Weights of a small mixture-of-experts language model, trained from scratch on English Wikipedia.
Size: width 256, vocabulary 32000.
Experts: 16 experts in each of 11 layers, 544 tanh GELU neurons an expert, 1 pick a token, a softmax router.
Training: a variant of SOAP for the experts, 648M tokens, 4944 steps.
Below are experts of layer 7 (counted from 0) of a mixture-of-experts language model. Rows are named router (the router's row for the expert), up (a neuron's input weights, with its number), down (a neuron's output weights, with its number) and show model dimensions 128-255. Each number is 200 + 40 x the weight over its row's rms, rounded and kept within 0 to 999.
Before each expert's rows: "comes before" lists some tokens at least twice as common just after its tokens as in all text; "raises" lists some tokens whose logits its average output raises strongly, later layers aside. This comes from a sample of Wikipedia text that the model never trained on. Tokens count by the router's weight.

# expert 10
comes before: ",", ".", " States", " York", " City", "S"
raises: ".", ",", " ===", "\"", " (", "\"."
router,120,195,197,132,195,170,201,212,185,246,220,153,222,189,281,231,164,217,223,178,232,266,194,180,161,170,262,240,124,183,215,260,185,247,178,183,205,249,233,225,249,164,207,217,219,221,209,175,226,192,238,179,191,174,164,214,184,176,218,210,212,230,229,213,222,236,209,195,225,178,150,223,166,190,200,182,263,106,217,211,206,171,229,180,234,114,162,190,172,184,219,184,237,257,209,126,212,188,213,117,137,199,239,214,236,239,233,232,193,137,147,161,214,140,177,169,180,211,197,239,211,162,235,158,237,146,160,269
up0,230,202,241,175,188,227,225,191,180,153,210,223,185,157,190,139,186,273,218,183,151,191,171,143,227,229,156,207,142,216,263,202,170,288,203,177,223,160,193,220,135,181,206,190,258,193,149,211,193,142,199,288,198,232,210,174,230,251,253,190,187,186,148,179,210,251,216,221,233,192,245,152,234,181,192,202,239,171,219,201,197,210,148,167,195,226,181,252,183,137,239,207,250,133,221,237,237,199,196,189,227,251,271,208,101,192,230,129,238,187,115,225,170,223,213,236,228,131,198,152,202,216,204,175,272,196,257,153
down0,285,179,185,144,284,264,198,229,153,185,177,178,180,200,219,192,208,212,158,208,208,250,279,232,180,182,170,151,222,259,221,217,194,206,150,172,194,185,84,154,149,204,157,248,229,156,178,217,166,255,156,182,229,254,173,211,256,174,200,121,128,157,235,231,246,196,193,208,221,191,267,251,167,185,157,169,258,231,236,185,197,246,253,186,185,195,188,246,283,204,224,195,194,155,155,208,242,160,204,214,227,256,199,204,227,199,178,128,195,282,167,181,193,179,176,213,247,203,135,250,234,142,151,225,223,174,178,227
up1,188,174,212,104,244,174,197,201,275,215,186,161,210,148,190,149,140,195,139,226,191,226,205,254,169,163,251,176,206,156,191,180,179,133,207,187,181,253,274,155,187,214,245,202,163,217,239,169,195,187,218,227,228,211,185,112,172,225,186,212,270,231,199,154,242,186,202,225,213,207,222,216,251,248,224,189,221,144,237,166,195,161,213,131,173,253,168,143,125,206,206,136,210,172,279,180,183,205,210,290,174,259,164,139,187,159,165,226,204,122,170,204,157,149,202,142,202,172,169,262,224,184,257,175,174,171,178,255
down1,190,143,159,149,183,136,234,197,224,282,202,190,256,229,185,140,211,218,163,213,243,218,317,259,194,173,137,289,239,167,205,194,240,201,269,182,189,265,234,153,167,206,220,236,170,214,227,175,225,164,254,195,221,181,237,159,242,221,217,191,203,215,200,176,211,153,212,190,177,192,156,216,214,175,229,267,212,158,192,225,250,155,104,176,187,145,283,201,185,158,204,166,176,231,127,173,180,229,214,256,190,234,204,239,243,215,267,190,169,86,254,205,233,193,207,179,163,183,188,222,218,183,155,207,143,131,225,202
up2,161,141,262,161,177,244,199,152,218,208,201,130,259,171,181,186,196,188,189,262,206,146,249,163,199,163,184,170,267,216,194,157,219,242,125,228,277,233,170,176,246,183,159,203,230,131,140,168,308,186,156,183,225,242,219,155,192,209,211,233,232,138,154,198,232,229,229,116,186,239,259,147,234,226,106,207,237,197,217,214,225,178,216,219,194,150,157,218,218,195,175,161,231,285,122,259,175,167,202,202,113,147,270,208,154,127,272,260,190,199,213,150,216,202,184,230,238,202,189,189,142,185,134,230,217,211,155,257
down2,189,199,185,220,206,195,251,248,210,262,164,241,181,251,143,197,197,206,193,225,255,168,264,177,207,104,186,97,160,233,171,198,133,228,208,198,177,194,217,205,196,161,195,246,186,226,201,231,293,193,203,242,208,207,121,175,184,214,224,187,195,268,252,261,275,165,208,219,98,216,166,208,224,275,206,219,183,146,237,146,176,179,167,182,208,203,164,160,269,152,264,210,237,206,131,138,215,191,194,205,226,250,174,114,141,226,169,194,235,226,202,205,217,199,200,210,253,133,261,263,214,185,180,221,228,167,173,128
up3,206,186,144,230,174,196,237,172,231,261,255,174,193,199,313,239,137,203,266,183,110,261,193,241,242,196,175,226,234,278,145,152,274,215,202,134,258,208,264,164,176,239,153,160,226,152,243,261,248,232,196,167,219,252,267,191,214,189,214,291,181,182,205,203,205,193,245,222,141,183,110,135,237,231,213,241,192,152,253,228,175,186,211,190,183,188,116,189,242,210,122,222,192,223,196,160,167,223,205,225,162,168,214,252,199,169,208,228,111,161,118,242,158,201,210,185,194,198,253,227,184,242,259,173,201,234,231,215
down3,190,180,210,257,243,189,141,225,182,265,183,226,194,264,226,188,213,131,205,154,115,145,217,289,191,196,166,163,103,218,199,169,260,228,353,214,249,178,204,255,218,122,194,172,197,213,160,220,171,166,171,172,183,206,222,219,162,229,205,171,242,136,232,188,238,184,194,180,170,176,252,196,213,125,167,222,68,201,237,173,245,170,196,229,227,251,133,157,251,154,150,240,170,197,274,229,178,196,192,176,155,167,173,172,189,172,216,157,250,264,217,193,106,171,247,170,178,227,139,181,230,154,191,113,180,241,190,180
up4,147,288,126,185,186,229,221,187,198,187,244,256,253,222,243,187,149,176,166,171,281,176,180,243,204,189,178,263,118,277,114,171,211,225,134,216,217,210,212,233,169,250,185,215,222,141,135,203,187,225,158,226,187,237,140,241,186,173,181,212,145,165,228,193,251,203,155,218,143,227,170,181,194,258,246,183,258,267,208,192,172,250,174,198,189,228,297,219,198,124,139,177,194,178,222,221,180,230,219,236,279,188,271,222,145,216,217,224,165,269,234,207,195,187,219,183,149,254,165,200,179,229,255,190,153,175,186,213
down4,179,210,309,223,203,170,140,161,261,191,177,254,223,223,185,227,167,132,180,142,202,234,181,240,223,210,272,165,196,302,154,193,271,226,279,210,247,195,207,137,285,142,193,233,248,246,191,109,163,295,213,166,213,201,211,267,176,138,216,218,159,133,187,241,190,228,271,171,295,221,146,222,241,249,284,223,143,193,182,207,151,223,289,144,158,193,169,199,166,197,233,174,150,230,214,171,210,219,198,198,200,165,139,105,178,225,269,176,167,251,160,291,176,222,201,160,206,218,130,197,195,229,169,199,220,158,207,166
up5,227,262,291,219,183,117,270,201,202,288,175,213,202,206,130,172,255,190,275,184,174,174,275,219,225,156,214,228,210,152,152,159,181,179,158,239,265,157,129,261,154,167,217,125,204,212,248,182,256,236,203,212,163,113,199,105,216,294,214,239,182,164,175,146,186,235,222,150,193,136,208,212,274,219,103,220,246,224,238,176,104,172,230,238,179,196,182,167,226,220,228,277,152,135,195,229,230,211,204,220,132,205,153,228,212,178,214,217,207,153,288,123,213,193,188,187,242,188,195,191,175,138,249,291,161,182,237,241
down5,303,152,252,223,196,263,157,251,222,197,169,289,202,213,212,163,167,189,198,206,173,215,120,156,194,178,232,232,247,151,139,198,259,228,192,178,180,241,200,244,191,170,179,222,257,204,122,158,195,290,171,226,287,215,122,211,228,185,186,198,244,161,194,183,204,149,235,135,160,240,150,191,229,165,163,223,189,180,213,249,278,191,211,280,174,293,227,238,273,229,186,200,175,223,130,203,148,130,172,210,175,151,210,157,170,167,240,194,187,181,253,209,200,198,191,195,235,186,143,221,159,194,186,188,182,100,183,179
up6,106,219,197,265,189,185,187,269,187,159,274,197,182,256,274,214,111,175,157,173,205,148,155,141,229,259,168,177,191,271,142,258,177,194,193,204,206,237,227,292,169,187,154,172,147,203,182,238,210,231,222,174,198,240,170,238,196,127,161,180,240,166,173,189,137,206,216,238,185,155,202,199,231,209,173,181,251,232,173,164,160,179,263,254,189,221,191,54,209,163,180,220,223,192,243,187,255,228,209,219,206,158,149,171,195,230,168,190,194,148,218,238,262,215,230,197,252,247,159,207,163,216,184,154,217,161,198,166
down6,247,194,173,268,172,159,146,129,175,198,282,167,256,181,133,188,256,219,203,190,277,265,146,209,255,200,199,264,183,241,163,212,210,200,217,186,244,254,181,195,224,212,227,178,32,158,167,203,268,201,246,186,175,178,201,212,214,205,181,189,256,211,236,244,265,254,195,116,150,169,123,213,246,217,186,184,266,177,285,329,205,210,202,143,116,260,239,189,188,173,227,217,282,228,219,223,135,190,206,148,248,208,197,156,266,190,157,249,167,208,197,308,233,242,202,140,264,180,160,232,231,205,171,193,209,184,209,230
up7,191,191,196,106,147,141,191,212,214,183,200,228,264,209,208,174,157,207,186,198,216,254,143,244,267,159,231,199,239,227,184,264,190,222,205,194,240,231,187,174,202,175,178,213,236,200,243,163,181,196,215,199,180,218,144,184,188,201,193,307,206,286,173,183,304,184,139,200,244,205,167,159,307,201,201,201,278,244,187,202,200,217,176,236,253,224,136,196,288,120,311,158,273,177,230,164,254,201,213,172,186,165,115,267,165,175,161,202,170,192,122,213,147,259,333,212,179,226,249,212,249,166,177,118,248,169,163,177
down7,161,245,174,158,166,168,143,268,206,266,209,255,207,187,216,231,312,158,215,254,172,187,184,173,180,178,199,159,241,194,235,194,233,275,239,227,166,162,181,235,195,217,273,187,87,213,190,178,184,269,250,168,194,175,208,265,165,241,195,259,250,203,230,172,125,184,109,223,200,231,268,209,285,204,169,224,153,236,229,194,247,148,199,178,181,203,258,153,116,171,196,223,160,265,218,151,255,150,195,233,191,203,247,155,138,247,233,204,187,145,230,197,204,197,270,249,271,134,135,159,143,201,150,185,193,149,203,180

# expert 0
comes before: " of", ".", " and", " in", ":", " for"
raises: "'", ",", "W", "P", " event", " of"
router,165,176,154,246,185,244,247,192,239,177,116,186,201,221,218,190,155,149,229,196,181,301,201,214,193,165,212,180,166,200,269,233,174,203,233,135,109,217,199,308,187,237,153,185,157,184,231,205,148,196,215,117,229,215,158,201,245,200,268,151,215,218,138,198,224,261,277,238,240,204,171,164,224,237,241,196,217,174,216,160,150,100,224,205,224,200,261,224,134,232,210,174,263,198,272,151,189,169,198,186,224,273,238,214,242,192,203,191,274,132,155,190,248,199,160,207,168,185,190,148,162,183,173,228,193,198,159,213
up0,182,125,213,152,265,175,206,175,202,202,277,295,175,185,184,146,174,207,160,248,181,195,233,233,180,212,235,234,223,140,184,170,206,186,187,215,177,187,147,227,203,256,248,198,178,230,198,240,195,207,234,234,197,178,174,97,264,205,195,249,113,176,258,181,262,142,244,213,217,237,162,207,231,259,201,196,284,175,229,172,121,174,191,214,148,173,283,201,257,213,148,200,183,195,140,181,189,281,202,182,178,206,217,218,255,213,238,183,177,241,141,225,203,298,256,217,147,234,230,199,206,249,209,168,193,222,289,207
down0,196,147,245,196,193,220,197,196,198,347,169,183,126,193,145,153,151,278,103,170,214,189,236,153,145,164,234,180,161,191,167,232,166,126,206,221,220,176,250,147,192,253,193,251,141,220,197,274,246,214,279,243,159,177,227,259,230,240,148,101,246,245,262,182,198,245,159,177,196,204,199,153,223,223,275,245,304,213,165,195,184,213,183,158,234,153,163,162,276,164,212,130,206,161,212,225,171,199,172,152,138,96,106,267,186,206,163,203,250,249,239,184,256,192,195,175,237,164,247,224,234,148,200,209,179,189,208,160
up1,212,175,243,189,144,134,145,237,173,240,248,209,208,168,216,287,163,215,172,218,146,190,235,250,175,187,222,190,191,159,181,208,273,231,193,189,201,259,187,146,172,213,178,123,180,237,152,222,223,208,236,273,292,163,256,162,195,235,248,224,93,181,154,224,158,200,229,220,176,258,244,203,164,248,133,252,172,213,167,190,151,185,252,221,135,262,208,203,226,222,240,177,209,161,143,219,145,188,162,213,258,172,185,193,259,275,264,200,226,251,125,203,231,149,222,144,251,266,172,149,233,295,190,129,248,223,167,130
down1,256,201,158,165,232,153,206,227,188,238,252,122,243,247,253,241,199,222,225,192,207,225,209,216,145,161,210,185,217,216,146,141,164,207,199,188,196,137,209,218,233,227,195,140,225,122,197,185,164,216,237,211,195,208,299,233,230,131,229,145,208,150,236,194,261,236,143,194,204,195,171,219,147,199,211,296,178,240,159,238,240,220,232,139,229,149,148,203,200,177,183,76,161,168,211,195,169,265,177,223,193,276,226,254,207,184,242,172,248,210,185,167,212,196,240,215,234,188,223,256,206,159,155,226,152,223,174,189
up2,250,150,239,192,257,193,122,260,179,216,162,211,177,224,235,195,292,261,153,130,260,177,212,226,174,188,250,237,289,164,167,107,227,220,182,196,188,287,147,192,205,198,195,204,238,151,103,197,147,227,199,228,260,217,265,214,139,246,201,234,202,126,261,143,224,203,258,194,252,184,203,188,239,236,183,173,174,209,220,211,224,184,165,196,259,173,197,178,277,205,268,240,224,199,186,278,185,211,154,124,175,191,167,194,304,195,144,92,182,147,181,212,188,218,247,237,222,206,229,179,213,183,295,193,228,255,200,234
down2,200,176,231,269,175,241,182,198,246,162,196,146,171,154,149,188,120,157,176,237,181,89,110,205,150,238,214,145,175,221,162,201,225,157,234,198,170,262,195,241,140,217,196,224,175,133,234,183,198,132,265,196,191,298,172,183,224,275,207,203,223,248,231,170,237,187,201,208,149,172,236,245,141,203,246,235,248,202,133,198,186,176,148,160,198,212,212,254,129,206,196,189,120,212,173,228,112,190,228,189,254,230,185,270,289,267,251,149,222,165,156,115,168,200,175,237,216,269,224,188,202,152,173,190,200,210,219,207
up3,203,254,259,118,203,139,225,158,206,213,271,227,217,181,206,221,198,234,171,250,198,151,253,127,159,115,212,230,203,217,160,153,264,203,238,223,266,216,195,222,245,205,239,189,87,213,146,263,262,207,207,169,251,194,188,204,219,257,201,228,192,198,166,223,176,172,170,175,163,109,265,185,191,218,203,223,224,213,194,184,227,190,162,214,190,254,290,187,178,191,199,203,198,182,198,183,148,239,147,255,122,166,212,205,153,190,259,228,218,230,291,193,203,163,219,145,151,159,190,222,211,148,206,178,211,198,150,201
down3,228,293,192,197,203,196,216,127,265,227,211,199,147,194,289,195,214,200,259,168,205,204,213,105,254,164,177,232,234,167,229,266,193,236,197,193,164,220,165,213,185,204,193,136,216,104,234,180,134,177,215,207,130,168,273,150,216,238,168,216,174,165,125,202,105,174,205,167,222,185,247,288,267,150,257,178,203,168,134,210,180,227,206,166,176,179,240,226,234,192,145,222,169,208,172,298,237,291,144,218,183,187,251,177,201,172,230,226,155,233,230,211,155,154,202,234,158,262,277,174,141,232,237,181,190,215,129,136
up4,164,224,247,203,206,261,229,153,223,197,159,230,123,181,213,142,200,107,190,216,177,229,220,192,227,164,283,148,168,215,165,148,241,173,231,232,186,149,222,186,152,175,182,170,244,156,232,235,154,124,262,259,186,208,186,122,182,254,176,225,230,213,217,173,173,230,153,91,193,236,70,233,205,195,222,192,284,205,236,208,217,190,137,162,211,199,195,144,168,186,192,159,179,160,205,202,273,212,234,274,169,152,230,173,189,207,182,285,198,224,219,204,213,200,230,209,190,225,180,192,238,217,189,269,245,234,219,180
down4,188,240,229,222,214,290,247,163,152,249,171,228,169,212,217,193,255,205,118,120,249,190,196,217,236,230,210,233,236,189,199,192,244,159,268,132,189,150,222,181,151,185,235,143,224,143,183,186,263,215,218,181,206,237,136,284,202,202,258,218,205,203,147,195,179,192,191,284,145,232,181,169,212,184,153,254,260,197,140,221,226,234,149,245,153,207,192,175,174,243,181,159,171,245,226,260,193,140,167,187,155,247,153,242,163,239,131,160,248,177,197,208,278,231,134,253,220,184,223,140,136,215,191,187,196,191,215,190
up5,209,194,237,159,239,214,203,213,195,217,267,231,168,168,196,200,267,263,239,200,282,253,134,254,223,230,209,116,213,192,172,173,298,201,227,238,207,135,221,199,168,245,287,155,281,119,179,206,208,180,214,181,189,209,162,200,196,112,231,274,176,226,131,207,225,244,264,189,188,188,250,240,138,160,193,240,234,237,158,166,185,227,293,222,64,193,177,190,161,120,162,221,235,212,135,280,198,144,244,177,247,189,238,166,205,231,164,198,217,250,164,260,196,166,202,204,217,235,155,231,187,298,265,185,191,223,234,162
down5,139,241,210,215,222,212,147,202,152,164,294,182,202,287,286,192,250,156,114,182,179,199,212,234,209,181,242,251,184,198,181,208,210,196,216,189,232,219,190,208,198,177,211,244,252,174,203,199,165,175,262,165,227,181,236,164,184,208,116,110,245,147,238,232,247,135,167,183,192,176,212,102,161,255,228,202,153,213,153,143,233,171,150,194,168,205,246,199,228,250,186,203,249,250,124,223,219,224,267,167,201,236,217,200,81,210,249,301,161,196,201,174,188,205,242,186,242,187,120,273,145,193,241,183,137,132,220,213
up6,182,289,183,142,172,205,187,276,157,247,196,184,216,168,212,222,201,162,87,168,203,169,153,251,211,299,200,137,234,203,166,135,240,249,242,188,238,202,179,188,186,106,235,235,236,183,185,229,209,198,195,185,248,230,174,117,174,198,174,222,222,200,195,217,184,129,220,169,209,179,222,187,154,235,268,245,214,156,257,242,236,248,223,156,210,176,174,169,193,163,273,242,226,287,199,260,224,215,147,149,163,105,225,209,168,210,220,236,158,125,173,164,199,203,161,195,154,194,169,151,241,196,242,205,180,219,210,172
down6,170,213,233,130,143,179,185,265,231,199,196,209,206,133,194,162,219,196,200,179,235,204,221,272,212,192,221,173,197,234,160,174,145,263,308,117,183,161,208,162,188,217,237,193,154,193,78,342,209,221,141,239,197,175,221,190,245,188,200,233,170,137,177,259,242,132,120,260,216,277,207,215,214,173,244,217,193,236,241,181,212,176,166,150,176,193,215,154,214,139,223,172,224,230,184,196,196,125,190,194,240,157,133,161,180,220,194,204,168,144,184,204,192,229,159,231,186,192,234,237,190,228,236,108,188,252,122,148
up7,145,254,173,162,176,176,106,200,222,225,251,160,173,272,154,211,208,195,225,266,220,188,215,125,163,209,152,180,151,204,211,189,174,169,203,180,205,223,224,219,145,163,163,221,205,251,175,162,212,207,289,248,174,144,267,206,229,229,215,234,193,139,150,182,151,245,143,178,173,150,232,190,212,184,131,219,190,265,259,155,210,284,159,278,147,105,209,145,176,130,215,200,228,168,148,282,171,144,163,197,153,218,215,256,294,168,254,217,143,204,207,192,170,192,208,262,161,236,108,217,165,184,232,129,228,170,251,250
down7,216,193,201,240,222,149,201,257,204,248,237,189,261,137,160,116,229,251,283,215,172,208,144,218,180,207,229,214,150,162,201,216,178,208,185,191,186,206,212,186,182,126,232,220,218,167,198,239,148,281,157,250,142,197,173,208,200,161,224,192,159,178,210,201,124,171,211,271,146,166,296,183,190,86,189,171,102,165,255,241,181,195,218,226,149,157,281,138,212,144,232,222,140,146,202,271,244,227,201,194,180,215,207,210,198,160,196,225,202,233,233,224,191,126,186,180,201,220,213,237,107,190,164,136,194,182,185,195

# expert 5
comes before: " |", "|", ")", "|---|---|", ";", "|---|---|---|"
raises: " |", ".", ",", " and", " /", " of"
router,145,209,246,191,259,133,206,176,195,283,189,130,202,173,237,129,163,148,222,245,132,86,191,226,183,289,172,117,177,152,160,195,199,188,196,220,216,125,188,123,138,252,188,231,249,240,168,191,228,163,286,315,199,133,232,125,105,209,204,171,215,231,169,233,186,179,257,229,175,180,194,205,258,170,172,279,213,164,223,167,189,194,215,231,208,205,183,217,232,241,160,203,159,245,281,144,180,138,187,274,233,174,214,201,215,170,117,225,206,218,169,175,225,94,226,232,229,158,173,183,188,154,194,210,260,206,156,266
up0,219,260,223,201,240,216,213,227,187,186,189,183,230,151,223,155,119,200,191,152,130,184,214,214,168,198,195,158,205,166,195,215,188,164,191,260,200,205,160,197,220,187,266,199,210,216,230,153,194,200,291,202,259,107,196,239,158,230,190,211,214,136,173,226,217,209,159,237,126,250,119,174,236,157,194,217,187,170,199,234,201,203,275,231,207,131,239,179,236,265,249,169,208,152,184,193,187,181,218,146,152,165,162,152,167,233,236,193,242,157,196,176,157,106,248,224,219,261,189,227,156,143,223,183,203,98,156,267
down0,174,196,170,193,274,174,225,214,227,180,178,217,180,173,282,226,265,246,210,239,139,200,270,213,231,270,210,146,273,199,162,256,197,194,208,172,190,163,233,208,192,177,186,246,215,230,175,216,205,160,195,150,236,190,125,211,181,182,220,198,142,150,258,137,174,226,258,193,142,166,224,207,217,282,210,222,199,156,220,221,279,224,219,227,179,277,175,202,225,261,197,198,242,174,166,224,264,265,257,198,197,156,268,174,207,269,255,268,173,187,195,184,235,199,160,180,192,193,167,211,241,150,210,281,236,169,177,187
up1,181,256,257,150,263,197,221,145,124,160,193,181,160,191,248,224,248,215,192,172,183,239,167,215,191,190,101,227,199,291,240,162,235,228,163,140,76,177,188,202,166,186,160,217,221,158,206,170,180,212,164,199,193,167,193,144,188,229,201,166,250,165,189,172,114,124,210,190,269,169,225,177,213,152,189,172,199,162,205,248,175,281,214,193,267,167,246,169,162,231,203,269,113,212,190,271,217,197,163,230,207,249,177,197,228,168,141,256,163,171,93,161,210,186,213,207,162,220,197,184,164,136,160,174,214,207,241,147
down1,260,184,209,261,171,193,232,147,238,192,126,165,201,162,251,225,205,115,251,157,189,217,234,293,196,196,171,228,243,216,129,125,166,234,169,129,184,207,239,296,149,142,203,211,287,180,174,171,266,181,182,135,186,193,238,312,197,207,197,226,216,229,205,183,170,279,237,214,301,179,257,205,153,166,220,231,259,231,187,224,215,137,234,176,180,220,163,174,232,163,201,245,259,194,214,180,153,231,209,181,210,136,148,257,144,178,164,256,214,301,218,184,180,175,192,202,230,220,243,231,174,182,224,186,218,211,232,171
up2,257,161,169,141,229,211,171,157,214,184,174,299,236,132,103,199,168,192,216,185,227,251,214,304,138,261,202,140,208,142,191,169,269,114,161,247,176,215,173,200,198,184,287,252,218,173,204,171,245,247,179,159,160,200,239,203,251,166,167,153,150,191,259,216,235,213,193,238,215,167,190,167,270,212,249,248,147,185,139,209,138,160,227,215,186,234,144,172,172,169,254,155,210,118,170,211,187,215,169,195,154,228,170,125,172,251,187,199,209,169,213,298,204,227,194,187,193,233,155,192,222,235,189,181,242,293,247,199
down2,259,164,206,184,112,195,176,220,197,185,200,171,243,267,177,176,171,225,195,179,212,171,181,115,256,88,137,217,170,223,288,214,229,167,145,221,163,239,219,256,264,211,196,196,213,195,251,174,265,187,110,244,238,159,168,243,213,135,169,135,263,203,162,172,255,230,196,164,262,197,139,225,215,215,114,176,171,182,193,247,163,272,198,223,234,207,228,127,241,212,189,180,262,139,185,253,106,277,230,209,146,196,160,249,162,158,239,169,196,206,207,233,141,174,198,182,110,224,211,218,283,192,205,236,252,208,237,234
up3,122,168,245,163,191,196,199,244,187,114,224,169,165,151,181,210,187,252,183,230,217,192,174,198,242,120,171,199,171,190,175,209,203,177,219,240,192,242,215,253,195,161,226,206,187,243,180,229,187,220,285,198,160,215,176,220,253,167,176,205,190,144,219,136,160,304,210,160,179,192,174,193,225,232,151,255,216,189,204,166,204,182,153,190,196,229,259,177,166,322,311,216,137,148,133,257,256,190,206,188,139,190,199,252,126,216,187,266,221,201,181,219,146,191,265,147,178,141,184,156,186,253,193,295,221,181,201,227
down3,104,158,218,226,197,204,178,186,225,129,120,185,180,196,195,193,141,158,188,231,224,208,282,204,195,140,182,147,181,209,163,143,255,183,242,198,221,180,277,211,215,231,202,215,245,202,156,205,174,114,255,219,213,199,203,198,167,269,285,174,243,172,252,228,266,239,209,222,267,222,185,283,229,240,221,206,145,289,143,235,175,214,251,211,174,270,167,195,184,215,183,198,243,216,282,168,266,239,183,271,188,200,152,195,225,209,233,218,232,110,195,175,218,231,220,298,183,220,178,251,255,218,209,216,263,206,171,145
up4,236,182,278,221,121,250,197,173,180,177,198,274,227,166,234,223,191,176,183,231,174,246,264,201,200,211,199,144,199,188,178,209,195,213,230,156,269,164,208,214,120,202,217,166,221,156,184,124,179,150,200,160,179,164,175,190,286,172,155,237,175,188,215,198,157,193,180,240,261,243,130,168,166,184,151,105,262,220,192,132,287,140,186,217,266,209,183,196,244,169,159,189,179,238,164,204,196,215,112,178,87,191,144,278,233,202,210,195,204,167,257,155,227,221,291,196,274,225,139,191,194,241,222,195,264,228,175,194
down4,276,194,228,240,183,183,136,199,272,144,220,219,216,136,214,203,185,192,303,198,239,172,202,176,190,233,217,241,219,228,258,230,230,170,202,260,183,255,216,188,170,194,149,141,160,112,94,222,221,254,238,205,202,200,225,174,253,215,185,213,207,170,156,198,193,199,197,206,209,176,263,198,151,204,250,179,199,96,112,129,150,124,183,211,222,187,219,211,172,157,165,149,217,224,150,167,165,143,204,185,133,131,107,151,211,196,230,241,161,188,140,209,197,261,203,213,144,251,202,196,202,164,258,292,197,277,295,186
up5,157,206,304,178,251,228,195,172,147,247,200,258,248,198,168,200,139,222,129,180,209,182,232,183,243,208,268,131,188,156,183,208,234,131,197,110,226,181,212,196,148,190,216,161,239,212,221,184,147,187,210,185,237,211,307,211,250,211,194,213,150,178,223,144,227,220,157,169,125,289,175,253,171,156,221,238,159,256,122,186,189,137,279,216,139,180,177,153,139,231,200,246,206,210,159,204,178,274,255,271,209,177,182,239,250,173,165,206,198,230,197,192,249,160,234,219,172,152,228,176,211,203,214,170,112,154,169,198
down5,228,180,178,160,236,195,114,179,251,221,193,185,242,221,163,109,210,226,126,263,185,146,169,175,271,229,212,228,157,140,184,189,257,165,184,220,265,184,166,123,153,226,164,265,225,197,224,244,224,252,215,230,211,270,207,183,274,190,165,177,128,213,152,183,209,205,185,169,166,260,270,157,158,217,213,170,240,166,224,251,273,121,235,256,201,220,184,227,234,64,179,204,265,190,197,179,169,227,166,198,190,207,133,148,219,241,178,256,150,265,169,120,239,185,230,160,232,143,181,189,192,246,186,189,209,258,192,193
up6,236,289,205,121,174,262,219,223,162,266,234,185,148,240,138,125,222,271,162,217,235,159,217,213,205,170,219,176,197,185,197,218,233,248,200,225,240,214,241,162,221,176,226,258,233,253,232,283,198,211,156,189,189,221,269,265,175,145,215,163,170,271,147,274,234,189,135,181,199,215,177,177,175,149,185,169,211,226,197,164,193,182,222,212,147,213,195,237,232,190,196,199,200,210,209,272,165,259,175,189,198,231,227,230,239,205,259,203,221,242,195,254,192,194,184,239,209,224,308,247,225,234,195,244,172,186,188,202
down6,202,312,190,195,202,274,192,163,272,254,187,233,157,189,243,197,246,181,182,176,270,263,233,144,267,251,211,190,178,140,179,212,138,161,227,193,198,214,247,156,155,323,176,188,158,216,214,240,278,201,227,154,260,257,193,235,222,222,146,189,197,249,146,224,281,225,184,264,185,103,260,242,232,147,219,201,236,185,168,176,172,209,188,228,136,244,135,187,192,173,185,191,202,243,218,142,232,222,171,197,195,209,210,85,183,224,158,175,159,179,213,202,234,167,242,175,208,169,171,121,155,198,139,260,264,161,150,188
up7,148,207,171,207,223,146,324,173,216,192,163,225,218,188,191,197,160,175,178,251,213,110,138,190,196,182,214,198,256,224,150,184,172,193,139,163,196,149,237,133,203,221,169,243,187,252,150,224,119,111,294,274,167,174,184,220,207,252,194,216,193,244,224,279,242,198,227,247,262,186,173,196,223,215,212,230,270,204,248,192,161,256,248,189,151,217,226,235,146,180,204,249,154,222,175,231,199,144,214,191,198,196,246,183,203,158,184,167,258,225,148,170,246,225,223,205,173,137,224,136,151,137,190,145,227,174,203,185
down7,207,145,137,186,221,166,202,180,144,180,156,153,129,213,217,237,109,188,230,156,205,227,211,173,196,232,216,244,176,146,209,223,237,144,151,121,118,246,218,290,167,186,202,176,189,231,202,213,203,228,156,196,168,264,193,170,227,207,165,167,186,168,161,192,154,184,191,156,171,155,186,201,226,217,198,204,271,155,137,242,204,227,203,175,236,224,150,210,181,204,198,231,217,181,143,238,248,186,178,148,237,237,154,188,145,231,227,223,271,207,216,226,176,182,145,245,204,195,134,231,148,252,244,179,178,185,143,119